config = dict(
    num_hidden_layers=11,
    hidden_size=96,
    n_experts=64,
    experts_per_token=2,
    d_expert=96,
    d_shared_expert=128,
    hidden_act='squared_relu',
    moe_layers=[0, 1, 2, 3, 4, 5, 6, 7, 8, 9, 10],
    router_score='softmax',
    normalize_top_k=True,
    routed_scale=1.0,
    balance_loss=0.00555,
    balance_bias=False,
    router_z_loss=0.0001,
    n_groups=8,
    groups_per_token=3,
    init_std_router=0.0171,
    lr_router=0.00211,
    vocab_size=7504,
    norm='rmsnorm',
    norm_eps=1e-06,
    tie_word_embeddings='early',
    optimizer='adamw',
    learning_rate=0.00441,
    beta1=0.9,
    beta2=0.99,
    max_grad_norm=0.5,
    batch_tokens=131072,
    max_seq_len=1024,
    train_tokens=638300000,
    max_steps=4870,
    dataset='wikipedia_en',
)
Below are experts of layer 5 (counted from 0) of a mixture-of-experts language model. Rows are named router (the router's row for the expert), up (a neuron's input weights, with its number) and show model dimensions 0-95. Each number is 128 + 24 x the weight over its row's rms, rounded and kept within 0 to 255. Numbers have three digits each.
After each expert's rows: a language model's description of what the expert responds to. This comes from a sample of Wikipedia text that the model never trained on.

# expert 51
router:112143110166121173123140104124112127117124153129084132122141118118164106120106118134147115083133179118117089136091126094118120115100121118123161100129113123108107136139131033141131116097112115125111130127110136112093145111180135133156129177159112089138154134126116113147150160130135058140
up0:150195102157092171118142181159134169159126149108117144149144109162103121104098118127162167147134106143139161135147143147177092105145114070129139120169099137152147142114120136140119139146106084153114148142128086095129135118142092136132153125125125131147140124086090120142151131142110126116
up1:126128116164096107128105092169177138149127137100145162116135113153134129172118120067136114183123075124117092147154099111140171144176124084142103146169130159094143130122169117151146121124110135162125149131099142150090119126119134152090102124137152112134124131174125136103131142131136145112
up2:084136132125131174126126142113192153098139153091145108125106128145134125107128117130118126120158137128106111139143132108127117091140122162185093132097108176124093133129084143129183165076111152144137117129122157136121131128177107092103134111102149160143102136134106116108156172119131085113
up3:136155156164117082141151109091117111116103124127132101128128082155151119109116142150155099107122127129118128113123089137132122085122147111117161159142146137121146124086160093184134165112145122123145135131077117135138113057094165152158126141129118128138172117143125164135153177164108145103
up4:112146106153115128144103090119076177123140113130154110119123141149134134111089108122135088095094160140152089135138147137124171139137141111113141157129135149151139133137109108127137124122118161081145137120127180155158178099123146205097121136117109167180131140107104156142110098138146133147
up5:138101115139101129149085138161141131114137141129136080092105126068119100104156115156138149167103116149118130130147135133058119094115159130161112098144116119156152113153159184141124148097154118116108131188113124142162149146123099112164111138100128102144141104120113177123125151110103134140
up6:084152134093131153116116096126138176119104173115122095114196112122117137115155138159165130133126100145121116134105128109134164151151122124122125107105156142126127123149118114146151139090145160151133135156148168116132143142102088111106172167128120140190128134102113120067144109139169171124
up7:086154135092171156133117085119147135120102094111137132111119116141144131162109110130130143125106093096116123110143120138087156196092149133111141146122112111123142151145108096125106105101103109109081154135079121134112106099144111103093184114127160116132152124125133136073169113154143098107
up8:115169111143143141140109139147149113134121136106103098152156163159133143138138134137102147154111135107128112160095083130107125092131123138142134140106114100130117115169147156205100141087102104106115201133108088170162136148170113144144154159133125107097138146161142116123161140114120109114
up9:132115143148136106125074152129143128147110146140164113124109108117128121115116143144126152162154144136099120147091150147146155096111126134129180065131138109140125141088158123108101120195130103168140087088126127163117130132140170119141116123148145118205124143151145152135123137149082115161
up10:202146126116106102105080138136131144158095138148142113150134124125145132070119109127095111133139125117145101116119136110053139125126164108162116156123168127174111087141092146143130117163089120157171159137142107142137170154132144124146143092127104127120142140128108148144152137111147155149
up11:163141125150180166141130135106116134144102106085158115119116150115119148122139144134132134097110168140153139134162078104176131120106151131108149094140077162132159133161122098131107154117159150097135106172160168092155108148117178156132108113127109144147141134136085148150123133086114117116
up12:111170146156143098097125108150099140129122129103136141074139139099120099139112116119114154090120122094137099118123129123118146115150136043135083144155165140150128114122100138112123126126129152129108203149141128128110082096118122154135158132140109102096107155133119177102092149144097111127
up13:116147105156110183115120117175094141129135158089155098126109114096132135113142110145127191169113166120138131130156151125140084131135184144071135098137150157125127104141140135152112096117138086145107115147100131096153149126104076127116085143130141126118118106102114132115169131103156129122
up14:163132113148128139143165126174090143131106157111144180193150144126173117104099124099127159172150104121114136155095115087154129135144134167106095134110118120155122123122108146099131136097144110123135121126116177097133140104109159157162119169103146139120109137096141109150152153146162114092
up15:112129146167159149127117104090111127110046141158117109140123118079162117142110133133127164155107108098137129146136121090125126116117088136125162096145099099187129131128165122142122161115086120121121130125146169111093131161150099104125123135154098126135117118078107137112100147119173119162
What it handles: Word-final noun endings. Closing pieces or whole nouns ending a phrase before punctuation, like country, ation, ity, States, years, Order, family names ending -idae.

# expert 41
router:105138109139153144138127123137134127133118114165100149129152079112153082117096129133153099101135178125117114119041113108126108129097128110137140116165121098113098123118144091145154097126101141141142121173138119125110169111157129158128124147178105110173153150110099149146101168136164106122
up0:121125138137156124145149152128088169146067122137158100119095119131091129133063116166171099117131124135125118137163135098133095100126135129125097135163098124105135122128146107109122124148110115133102119134147106090142098092122159095119118090107078134169151122186076153105129136108123134140
up1:161152167152138160126107134120133152128086078113114114128110118105187154132131125155115088096139121116148135079151138142135135111111128142124141087150120139140157108149161135135132114124110120072142132076149124146149111096142165150065155135145130121168136126174100115161097121093135105138
up2:160124154146107114098124127148114115125128141141092096125106178127120125118138136119104080146166144096134118098112120134100167137069142107139153177130162136099103141168127143119089083139103085087126102144144125133142168113107120160119139154125105117155137140169121065138140142128091124105
up3:121113126118137136100135121139108148101153119143118115144137095126098115103125128156111141121165149097138110136172129118148117144073101131117145133104129170139151117151119139112083104100129109203171075128122158109189151136102143138153123119124112114153155117173108068154166113117110127118
up4:147152134122128151106101182121130151169178090121140109132136123121123135172102079140157116130115150105135143126127131121124135146119140117141133113112116133070125112146138147133135109168123070190161072120109085147145124127154103109130086144127155068176136140125129115100114127149111140136
up5:152122125127160089126156155105121120145122125126127067146132119122124090095104134153126148088135100147130114143120137118128153153098147140133128171126149156130117126115125121150130105106103083162106110172109074074097182112133198105135156135130137130086161130100129104102123138124157142105
up6:122172120153115145111159150128117151157165157132131121115146139135129141167109125143131094136097116165106100114155131130151134130146105105134165134140123167091124142176152135156111122138146097182135142111103140175132077127180141148140138173099103119178147138123123114131131090129158090077
up7:137109117169156136119121093125131141106091116122111143146103135107145118138119143171135093133158156146132115142146143129089107082139134143135135134105136172163118134171138095087112103091116136108140137151075102080194129113102164121154097116132141074117132155144123144078105159128141125116
up8:101145122153125178155169091106083154119118111134084136155133104144118118168118132173142122148096118108130103123134129128107096099160170125113147119123094121151149138102162146165149126117150112086177154112104160149150135132150148123096119147102083147137132117172105130133127174143174132117
up9:096159113160158164113119111116098148114146114086148128125145096112189132142149104144111150082188144101145126099084102130139113146108125128137154148123120142127119112112096124140156152081101169122081122125100131133139151156122089174137112140135131145170145128131119135103120143082127083141
up10:161124113114126116140105123138122134119126116091099116108138106134125079116103129158074162116121172122140122091095129118105173126114154170132125160138154164170117137110127122148179105139109135151098111092143107096098170142151128117154084127110106159068138124116136133097116137127136101182
up11:115118127160150114133118130147116174100075119139107123131109120056134096112130126145170138154139121108108149110139125087110126132093143102130154133120157107135137110170159135108140150110122127127139138076136108083152161152166130111137134141132137151143183122152066151124117167168128089149
up12:144125141184146112117128114121116083121146172144097151146181111074134139123108098158100100110128152153099142092140126121146147140144164115124133112109146161138130110084134139135126146131170114155083174138107086124155077062099114137123134144148109134132117128121096108161115110136136143115
up13:132115136106112153103114172099122110135125160159140083193106077123131113090077138123158104108143183113144096129109148136137139112145138117143134109152117135172105118125144135103108127166149112173138104174122104138119151134124119153101114152135112116117110149184138092127125180145133124151
up14:146139140154111165139177090122132116138128133127106110118130158120132107162119135099116153130147162154129136118162123136133194141126168161132134119114083097138131125109155117133196113102153123122075095160113152142157118157094161145109116158136119064077114140140109135135118155119114116103
up15:117123113137106121132134061162139133096133084126136122110135108117140152099119133152172146091151117176101138133116158120127164139089168144096121162157118149098123112134136135101162187162140149086095133146101127086126118129139173129113130127098103141134139150114091129169140099160154139108
What it handles: Middle and suffix pieces. Word pieces such as al, ed, ar, el, ous that finish or continue a word, as in virtu(ous), politic(al), riv(al)ry.

# expert 40
router:135141085143123127121136107141112124141151115144117140141110078102187095149097101137135099110168133089098091130123104082120147121083138115121194125141097095118114082138139107149123126116133126117110116137139118145125161122135167121152146171136112139166155200113116152129119153149135095134
up1:140117154169128107150151123101103133131077146156108092169131115097162112151138131083120172088082107131125141119125139118116129135103137152087134156164139107104123132126147075083135095120154100130091163130131130117113085124104163137151150112144091111142131116123130166103080133158145146116
up2:147139133119111133103114133144137166147090112155116155135136086148145119130086118124204084117158117089096095122101086088108137173139147118148155149142095123147117119105098121116103123104116173115164092112151120110138121155160129157133132125154144167165143112160149164112098137118117126130
up3:148097126117099153107148150114123112190159100164125139175109141128100155121127143179113093095113153147134130128122122141124099148144121085133110109159154109138131137176129117159101121154127090150124164144152124139110113052159112145144143153114101115150139158087129084128149145157114125115
up4:091177124109112154120100147173145116167114171118116141118175126122136125104149117132117113107156160138111108114114101122142132138133178151103180113116114114071104104094130111130108110099125095095110128087120132119186090133101099121086124132144140142163142134113122147140128110104089128171
up5:157107145146061132074158068099172117138143153119124121089121143077095124090121126114119136100101146114115102142122157122142144128104101133097168097151122130145095136154134111126133150079155123120137128121120162146127114158113159140123130127131120152136162125185155125140135149128176105102
up6:080136087164168117104154117135117171112111151123133098156137070072112106119103113146152143118152132098092137109118133121119139153142100163177153136135116131119115130109102134180139124086075155104132103133110120134136091127129082121148120087145128133130137105149124163126091144156134104107
up7:102145140145111121125116099112062121105115140131121114101082068097129074116121102126116133151094147134067121090112126120148114094109129142116157107108094118124104131129086112107173101115123119080100088134137145135139133126127106128126146130138170135153084126160127106154077132114154135137
up8:103145116132159135141122077114108174145116119189125102132138102130170106166128115134132095148124140124133121154146110132129159138128142127138168107117092103124105088068139181169113118132126126102127072135113105123161108130125145120092151128148100162093155163126156151099092140135113095132
up9:106121137111120162100161111144099124069108170157145094163134090115160106112136140150109158124153108093099133145109134064141108106079102150140083128146123124159106141154126134158129138095146167139109106121117136128124090091172169131104126133165127112164139139156128135136141119146161128133
up10:138088119122108155086131112126134130113138116161089138139149118127155130127139143134109077151112142138118101092122089143119119086107077095131158130153151136126122134137165130129171128150109104147107129176085094149141121117167103083190158142139091138186125137108132099132109112134152102122
up11:114153146111088129102133127114154101153141126124137150149127136102092109103142091123110131126103160159076097071122100139110119115110117117128141112138098154117125105141122105175096197130105161111169093111129138134149116124087148110176151098125098149146170143105119124097140105142152096144
up12:158144082117154108137103110143130097104166147130138146146154093131161110141125129129138127106139126094124159152122131110123142137138160120078201146154100131133115086123152137167117120142146110073082134124141133123142117121126166136117112136136114152116158129180109152208134123105100130102
up13:115106130115120124106189116138184123100124157137110121138132144141130120129129128164128103154152135099128112147143074057130140108134133105117120132132098154113115128127137129156130124114143144107131115157077126159147161121173124159109101171131102111147118163158132171196123156154147130081
up14:090163145135160172140153100132127154102094155106096123160136089109130099142112129112162150097097137139080100108123094104086088132120093154117145125127124152086096134162153116114139147146083153143124129121133166134123116095114131168171113147170126115116116125139121122151150165114163106153
up15:112140105167167114130120110120161158158144143128131147115176086090125096157132153110122154129138146149120138081144135136115130103136136159114133097160107180108129100151144141158112133092144107178084125136090134092131062102138179128097137126124103108147134126162096140147144110153110126125
up16:124149102115153133166133164092117171163123160087089131110151128149176126151115090130128157120124113094101125172128168135121100162109107099098127137124094125101150114112134099129142087122151128110129126124164146149120122116115096154084091148115145119145152137166130140130123102081063125115
What it handles: Table cell separators. Pipe characters separating cells in wiki tables, especially header rows, plus semicolons and parentheses in tabular lists.

# expert 50
router:135136090143150158101147108125117123123129131137099136134144089103166081151099095142142107090134160100092084095079108087107133132097129121120171138151094135096093096127149082138141134115097138124122140140129140120125145098138152137153126163152093107155144174118091141151138162157119090126
up0:125121134147158164133112140107092120132099113107145082086128140139175124140110084144148139150144127095139137057096120143102140121122117136165113096144116123143094105131119134114139171095051116094144133122151137116140136139127103139142118146120104121211129143151127126110143125100118125167
up1:110143091135128129149154127177109163114145087117079156121163098143170109126116105102142118143122136093094114104127128142155117146104164124124090166144119128096109140154141110109142148158117126097105155154128092056136162131171142095159125134109110122165111130140128129128152155144074116119
up2:076129120158107149129122115152111146115129121157100114149121148122130132123120106124159138128134128153140111160144149112146170169114157162153141118131134151132102085107153120158151129149122146155114114173160119069160156136121120121157106150132107113116151131142088192135169170192169131127
up3:128128099134155125133135113134090130141145114142119161096151089088196066134107083132161125119159120088091075157114103099116150101079113108113156125157122112121116141129150127135128122137133118149137126125095107113140129084143118134148160171128111102163133179103089124151124142131135125151
up4:164116111122094139133124150118125125126134182122085110127126134077136111132117128161081125116102118106092142117124090109144116101128139148151130135138137157082116091163153104121190150081132118156111109138117171144137141124151110117128120170142080134142113127062111140161145178152138118128
up5:093134111150136144128150117110072159165143154142110109097110130128145103164104131132123133148123133094102123124144101125127084104131144167119127103118105173140084153109123095151141106156162115138108091102120109113089108054101156118104116148103096155124139138141120167174132111119152091115
up6:118152137201134158104140157118137131146103156146137131179121094085141129151119126093150103107128137143157092138143130147116120138105109109137116123111072123129096095174107119143128120134084145117143110161140170155112126115140168113123201115132127138116102134104101138088103105107091140135
up7:141142110117127159108134145139096099107125120103101094096172109114153107109124098117141138111146137128137081082066139125126147160095139085139141101127143111123084107144124072106118109150114114121082137137160128127124159103112160113143122169145108094157167168114083115130136139138120086119
up8:141150127143093145142110113087167095145113136152089125112144147093128090109117136142135165124166132113110126143119101116144165126151138139127120128140137074163094138152141120093173132073104109089057121155111103128162147090085131153157116134149098140123127143154139116129101121135089121112
up9:120110134122127125132100107122115092154139160145160117132108087060118114129110136129154129114107185168135119162117141122140126109130078126149135122139128128157117111143133128101138111149119090152117116154092092143116128167107139100177151115171080151130199130155108136163123118162128101156
up10:139164135103131149112134123137161094085133130141125124136146097089172098158119099159100101121169155128150082118077091125118127125073103126117125126148107125081068122155112119157115129128129144129138158157123092104135164097156147155167118143109077128124158151128110114140130115134123100124
up11:112108126146132155116142101118125094110142155145096157167118117104155117153089119159129112092143111103126131099099107098096121095107137117107152129149107109122078097178134115125154113109137126111080143112136085127131145097103145137143140150155131128175157182135085151134164147175119085129
up12:165117124180142116096155149107096092104150121132102107162119095136148142119086099135131133109130142174113132148110084133126085116088161131117116105128155086114081121119140156143136108123129095115082163156113095109128164100174174129127144132120111141158179116142118098109136134130115128109
up13:113123142154127121137117164117099114127095115174138105140117121132120144133104105143166107127086159110150111101099130110106097146117115153123193154132112145148118119155121111097146140152153162139103126131115138120085127113139146153202084123151109074126109123161082122105121180107146104153
up14:110121140107149127137170142142089147137101083098119134171116097093140086135135143125139142089132149121140128127058125108116157126094120137168150132138118129143130121189138130131126152140119165170128121141091146138138125144152111116158135160072141133143138153123056131129145159172131102118
up15:157111112167120141128158129130142130129134136107075166131109111151125127150139138135115137070115107133121090103115118129133146132140160111124177123181101133119112101170132076126156137137119131127150130189116108151106109103150161169161111168148076160123098162140123148134139137172144102107
What it handles: Determiners and word starts. Determiners like the, their, her, and opening pieces such as comm, Ed, Am, in running prose and discographies.

# expert 49
router:123145091147126134110146100119133124116132119133109133129149091103168097139119097135159117077146170101124071085081107105124128129096118133124179160172087133088081102144126104129132115105118139150106151149139153132095136093137133128137115149147136111162157191116109159131126135140103106129
up0:070106163161099110125111126086131129125100127131097105097130105100128123120097105102158140123124125099125127132150128135072125151093129076088141167123069152126118106180133136125124111154075187121119106099103124144131147138134118150112119168128135126151118135088118107145116156144109098133
up1:152092131140098181114126114129152101134118152128104120137137122116139121135135120177141125086125144108120105094098094105085136104107134128142107104162081074155108095157186104163144177133115071162097094103172158124125131145137122120138123115140138102122159111133151138114122142146148115136
up2:115128125139114122149175107164134102109145115138111158153161165125137091117105092138109104116158128122086093152102110109107140116108130132175173127120177155144114126103122096100157151134113139119114151128145105127150113121128140175167108148133104135149147172180083151158170168132140106140
up3:121096122154130105180157153094150144142137113149149137125153104112102100131114146140192126140121139139156137111109113136133151125068132121118173152151099174134117154123132112147143165100116134095106148149169137142126114105117171138175139098087140120192135122155116122130117082162129123118
up4:126095115136138143136187092099145105105082130092095114129129120093127129187118130108165127134138154136141110138117119039097174094117146136129164150110120106142096125172143124130146121165099145133181116125148107091111116121110130138131142151141127118121133104150093132108171141126126127114
up5:131088115140162111131171108135099144115116148121136102096101094111116120151098149135129146137145163095110136175135147087131152148148143127163127100141101095151113089135085110117146155108092107131107113168089134120119142130124123161164172134090104090131162139157111153099106148126087087148
up6:143117126137155165119153125124114159114110133125142136049157128118172137138101110110143129069174172104122159112135141093103153130153155125112144154093165140151090128147165123104134141087129149124094121167071129116149149104122114124132155108106111114147150124139107116100130149098153139156
up7:163134089112147175116140132150095136111110137150112139141104086122148083143085114136117129084108118085087081108095112130119144124140114117112149086147106105116127119134166091169128156115102133141142116151126112119145153116151158159150134196122110079136162152123124126093133139165129110120
up8:132122132139131122177108124127126129134160170105115094167126144161124090173109103120092121104122146116118154140129108094124125135148156104113132116112098102092127130094160114159146090106119170109087126087124093138125098136139181132135137154144146123095113141132127098126143142086085089064
up9:114150124137158125087105131145145104095095100166148116113119100114132120109113097114131121130119135062137089094127146111145133101136141085112117138123112150158042062156150138150140143126113133145130111132142148144125154107109150156125113120148133137109174135111117132152078174139108123165
up10:114121124126158112126138119141102172140129122128108092097182118152168102117141073128115131079111154113115076148110119136159146150103154155108144127132137107112114111161183119126148132107112116146130086147103140171088101113145094120181130127128164098127139157088099121100116127137119167122
up11:140132106125178146111153148123138109139145164135117167117130152112117124117101123106185129110141149085129101138122125130130099156123106134136155127169153137118114133097146142129158165097121191135145106097089158173163104120130123133144149136102128119110119132118121174207124120090146094163
up12:080137115126112138108137149151142110142131103117154187060163166156119128154118106149124119124191101120122117144114075133095117120122125115122160158121115127102133078120135101089173119151144146074108136117119113128110138157144112143164101152146125089134128149100091143126114157127112132139
up13:111135132189126154107138190150090085150093114164140111091142134151120118133114105174147147097173122130122132105119151112112127140139128108116181103110157133134079131125115120125092113125121094125111115090125145101158146117129129132145095110126129091128119215114124157113132138132116103137
up14:125114132123134138130077136160123123126122131135134150117163152144120126115137149157100093117171173073087130110107093128131140120089121141136112125143114129126122118120191120143107085137104088156097106213171098121158110108139124100137146127115115119135123148114117105114104148184140147154
up15:096110102139181135137169103119104134114148145133101131110149089142133112158138114149141117083115168094126094102122103142129151104119106127103129162152119172100096134128137098105126085120100119116105129193130091159092110115152087105120130149139143074114125133124112167094147102138136126095
What it handles: Digits in coordinates and statistics. Number pieces in geographic coordinates, table figures, vote counts and decimals, such as 32 in 123°04′32″W, 5,683, 6.53.

# expert 35
router:146156124150143186097148102125133120098144111143115130107140095119139075137090128130141112102126176102111106134060104093126096122105113109127143138117118138124065127138164092122157128100087138152131139138099135118098170089159157131166140156147118101141150146112117135158112126125140086126
up2:137097135146125110123208103102151092115124116153113103140121123146122104077090142154148129145124150173150122123108098145128108093143142173152120137143121128084087122125154098135088114095087092161117126113120098144144144172164109144144145114114121140107129151169101118140122140123089133093
up3:155133143109112135105133125118100139124172163109116127128130136132160120099139105099100104110101135120127111143142127116108141125114123101107191093113130101107097119139133078145158129115147098153152136135111162136121094161154126114064177122120145158170126122159126104085164118175179166117
up4:172122132139122146123092143150116093124116148124136177159151114139145072124129106134086124112140158146139133094101117132133100076095120113123121077157164148143161107102117122128090124118138189112148140157121066119111141091144155165118130134099144142121162151157103125133135153119135139086
up5:097124107169163151121130119142121096114163148134143109102156090112152144088092098203123070102149125116128155163129125119141120138126153120134107111129112083133117124086115109119095138144120151112119087156092114165121146123141125148088118119116121127132133122115127106176116117070155113169
up6:152151112172170096067148158110104117147094165133120157166111147125162113130096125131127104133140147142117112163108123154135168152131130099117132121148134125121121130160121112127120116112128088109157136142116129068171133129157094138081176138131135109160183115140133148118117122182115092133
up7:101151153129106114121184140171115137132124144090133093103171135102121088132149129157124153158110170095149115134101091075112141096109151109147149123123144143159128101121126138167129126097162109146119129118133149195100133096175111116133133135121162148130171129080147135156152129122114135140
up8:115142159121100189093120145133109135114106160154140116144129121115117105095140108135138143111128147113129137128070145139133128082096094165148124127138129085087138128102120098116147154108061126118119109135148092084129122153136090148138119167119127120197117147099121105097127123141101136172
up9:146145120158194111147092142149125101101111119129113175130149140141133106123141143118106111110094149129124125119121139116159104140108185057114134157105173148127127116095110121080110126128162155159138118151141110107166118097117158158149145138062145122127124141133126106142137142119177119156
up10:096079108156104112115126111172097150103089112106142127112107127128123087126119112141154142107198089108099112130139149063133178136141097142130159136124153103145080103099122154104158161124086141131123113110127112127113148129152140147154135147135100132150120130125135151131105174107105119162
up11:114134112197137134097165124103135083119125119125076139120180145118113107079093106126112091094107127116142097125118086136129088088147110123079140134131116131133129125153137128105146141120109149134120157102132172095127145102166142147164134129105128141148107128119110086138160143173166151136
up12:152090149148140152121140095138108137119144174074125180176144088106127075160157132097099159120143153124139136127097077107134095133162135132127149130138124130125140127129128114154128098096154168150121115149109087099123117125141125131150130173096152151137130127128123154111190122111168117112
up13:138137145131152122131131137134089143084084127129143136140142148118114114135167112181136121139128163128098121132086102116093126142109148106138139156112051143134099126092103100106144122120157125070112131166163150171119157129159183155129164150109080139129102145121134134135133120129148106093
up14:148109126128100158097124129136128131196162127132091089109151111114135127151143128117134123097140117116080150127083116123122173114095135148196120073118124125123136111114124144163148177121109174143124088123126089126122140145163070110117108151135121112130141174120139111112142135145097109140
up15:135136150124126160153171113101153106148115152153134105139140128138136149125101142092108104092087142161127129132175136112136122143163124112112146109121131110172128155127160094137103086104173142122142179091106110117155139133144129172136124132135103092158117142078125089139123129131161120052
up16:178172127163104118133176126095147149089140137155104096178111129114151117154107111175148129160095145144119118107148098125106098138159142155107139151118108152107134117096137091140161194075124145098161131114118116170143117158147126120128122136161147101103154125120115127122151138111126141112
up17:156134141141174114102111095137098135084121110141095125167151146140128115104114109114128109088128152170149118146100116125124129101145121117114161083119103133143135124130104158101161156098160185122130128118091120145172170105127188190123093119130105141138152115127110114142114138123157110170
What it handles: Final word pieces. Last piece of a word just before a comma, period or line break, often e, es or o, as in Justic(e), vehic(le), Melbour(ne).

# expert 20
router:116142100131119138108135122117115132127151137145105111112150107078178096160109110124120101081136173118100063087127121116123101114094114117108167111150106134086095098160159100131137132122105117126109151156138158138119127085147137145138135155126096100142157207126108124151136138137136105114
up1:196079138134123157110143178126156142152092160116122149148136095113095146117137092155125170122136151109133135100120115119123083172148169125162149133161105142175126113123147138185102117102125158134171129145141119079108128121139147115139104142130099144142142137117120145126101154149096124106
up2:134202112107136133139125137119072125113148161140120161131133116171146144151120125144115145143088124147163120126105138137111120073116106121156111153118128095088155176109171138164135158129135143115131132157140154157190091097174116118118101114154113101118105136142149157131111126149096131122
up3:165110132129097142128086153162085100123145150156126116124120105135142122135118146133133164147088170135093123095112110114101155127155102206134120152104114128150093091107114116136124079147116110125157149140143096139161097175117114169135129132122072135115160093100097135143105119131134130122
up4:099121162161090141142106116108165140086127102117124154092142132097106150114129115088141177116098150094122122152096149124093145116141100136150159128122137132074137133119163134151190127122133096150111108129132129132082140146097089189120100127111147109108092140115116108091112151102147119141
up5:133101146143115133088177150154148104108083119112119081149117089156116136111154116169150144149104164127128091146136125088111130110145091139102119138184131096151119127125079135130179119105142141109197128116118141134151121126164128133127098158139143133143117114126139122175145165102144100131
up6:127090157137169106118116117113103130073131107054132093134132148148145104099132132162146082091128159116136107104114129133120155137122159151129128135112088115161132108148110121128133088179133143156099131133139139111067102084104162139116160133145137105089119144165137122174132130142142131124
up7:150119152143124126074109115117108108137121108184129154129100133134135130137107125104123075111101129078107146159121128155127110138087132103105097107146088130152105134109159141172143180173115177142077092141122152151133163129137121101148164141110130105149130136144112103079141124102143117136
up8:112113116174148119112148130146133154124121124088143103116107058092091052117137094133124093124160155108088126139113132117132151130113141144112173130162121083163118133135128134145132137096106150114097084108128151138146109121093157079158131121148129165109130115147143114100132145134159144152
up9:129177122120129135124130106117117150150169137120145170113135114165165131113129105156087111137131114142153149145134175121145097102151160160120128129115119146072152115097103120156114146141126093137144084163111107154136097091134104089075087134127132171113108165160113139130122124075130152120
up10:152136158132113108145137153143181114146106119111156117127186107124108115093149110136145123134130112124134119145120137110117136115139180122084134120182092143165084134138082120107119074149127120101131173112101112143128145096096143149118134136142164163122179137145139107130201117130145121137
up11:133145114100114118143157125145147149139151095140128091132090152129075127119162115074134170095111136134116094160117123125126100139137103104175164110108165095162137130117122158133164132138169113169135122165115145155128140125174140157120145162123127100140148144149150133079124136194147125117
up12:145116085156153137108147127123117097159146129109120137151177134136126142110160185084142087149090144140153168137132142145108112131134113085149119123134129152119113107127168113138172144160133128163136098135064128115117120156163158083114157160135107124181129152103112127102165127125116131152
up13:176151097106129153128125129162128134111122140130131085080156096132155121114152100169134088135128093106146106138121129119120107128118170154119124142121107148142101118121086122142143104186091128115135109106143119153103153130087146175118118091131110136134144153171083099202125140129149117144
up14:193107116099159148149093129119110151091149112125132146116157136108142125100108161141127152069123136126144146099132126129130163105102122128156162171106136094121092127102142121117127122146161096123117123180093149114152133100072115157164138118142136160144148110138136116103104122128109103192
up15:143140119150126183152146132112114138151125132129122123184145092160167143116088129103153149144162146126079115143111114090107113169117126142096168152132126140115114162110112072122112128142145147167150111122119139098131174143153162145133120152182121109127118149100094156130111164132110088159
up16:094086113157131109118114142121133121154149125136149145122131147130114133176156132085163128169150129139133113132157097142098133128134093124138109115138165097191106112117110146151117162136130097112153190142152149124161135121112137135175104149124101083131113089108118123083129132125058105132
What it handles: Table cell separators. Pipe separators between cells in Wikipedia tables of sports standings, election results and lists, especially following numbers.

# expert 52
router:135134093147132158104147106120119122122122123138098128125148091100169087151095102147135101093135157105092081102079105085113123124093127126112165148157097134097092097131150084141144130104107130128132135136126147119126153092147143144155128164150099107158154179116094140144134161150114087127
up1:116148107127170147080133095138149134098163172117135146120181103125129110146143132109117133130148148086117071082128135087086074182090133139111110096129104116121130135122144106159099111112104107102139103121163137157119146131111110122162128146116142128133145126180101153113118164117139138136
up2:133185112136155189125104118120094116077107104156119086129135102116117106113116093093105096059107120140145118062135137142134122142139161120092144158121145140137148141152153125171146123117088091114118154150099135096160117149145111147118129135108111103151138140129102135150140140123149105152
up3:153125121145146181084113125141095110092135107116114104187196089136106115112121117114142103108141118105091110108144091137113128110147150147094125154166159152144105154125153126129104144124113086132107157144124103154133116142116111166125153139089117159126177137167145148119145132181125117121
up4:141114117164136143147147129124103100102109133097131118174114114131171126120091092157101137121179127100119103091133096109072132167126155097108154114149161165156113120126172146177158127147100109123109163133123102089139153133162154135134161162116131115146127137108112135145110155096137124085
up5:111110126133174156124124120138105131081137099160091131127128071113130105128109107126130067097159143141136113086119134114109155132096166123153171128132111127092094097134153139098092124086121141115095115113113113111118107110137099138102143103156081089160126155110109139125103112150086094116
up6:140145091127141131138146102133079105067152110132104089108137118115116095128052115088156133134135140144126112148144103127150108153112142145129116165132083149128131148118176147133107148133123132146102139113103127122137121126114138153117167110150066138175182124127102109123094155087106135122
up7:154114149133102155112118119111126117153165157145115139158135123134178108153105104116154109115140165121094113150084112093112110119102111128106199110147085132100109135139165124118132116115120118146104125154148123111108126125146121156129125177113109142191150143120103146154151165166118060123
up8:089117132164098131127160115102122161116112127132110119141137136126133097174098142066146135096130127073105111116134131140164144089110137140146121104166152089107083123142181127098151129140099147105138138140151143104147143108131179143093142162146135095174096151131139126118145173157138134135
up9:156112091134129122098082112149116099107152131128145127145165124097132127131121132120146153120153209098131147125107099101106114139123152142079129161127139125147122108187151095151150109075125123102121124157120098125141078138134136127141116120139137102124118142181110169178111123122111113082
up10:114148073141137122126140099126120101149111152145113114156153111104132099128126094173127127101135168132094095090096080136099134137089164128097148078138102117132112099128144104150120120117105163109128132130149136147100146122172155113141146195144098100131155151121119130183132123115092107111
up11:100143106177130107092122130143104153129124097110138109132168134118169120173113115135151099110156141086083125113096108098140124148112115115136155110172124120127099075161150074143133106121086116146111145158127125130129113142135102164146114163118114138195157153095140150132157152139112124142
up12:148128122122131120125147120090094142144138125088125093105140090092151070123116103107105114116092144121088091130096104105134146094097090129094174138127105125105111063137152090130159124131079102152152113120166150090142149093137138118112105136135091124140138162138107141138135148122115133096
up13:102134132167130135100158135145111149131090089105142102149125106100137120147145117091143129122126118118114135100118134090115122120152121105160118130093125140115104131153144137123178082085091144124110116088128166115193135091099114183130118149122110070130091145162121113096117134092160102127
up14:136131105154137126135118102111129154102113148093113152151175096100148072114109139117142126095128154114129095076103100076097104130129175150099169141129104125129075117110127101129120120126125119141114157140107143127099150115146123143184138172143096134118156157166104135130161154145126088114
up15:137094109103101130130182135149106118080116113140100126161148105100100135124096157111116104127185174118070099154130098115115155136104095141141138161110117108082117127096157132108161149118166171164143134158112138125110105112153158118121127132127075141139152136128110117158134122093127138115
up16:110135104146123143109119145121139122117141128080099135181149127135140083133134103130113136093162162137122038117105104071115122123084137128150134108129105133116106118147144090109122148152105152123094113145158112105094142102147108175157099147130115123159159131145107159148162147124132094143
What it handles: Mid-token odds and digits. Apostrophes, single digits inside numbers, and scattered inner pieces of names and codes, such as ney in Sneyd, 7 in B7.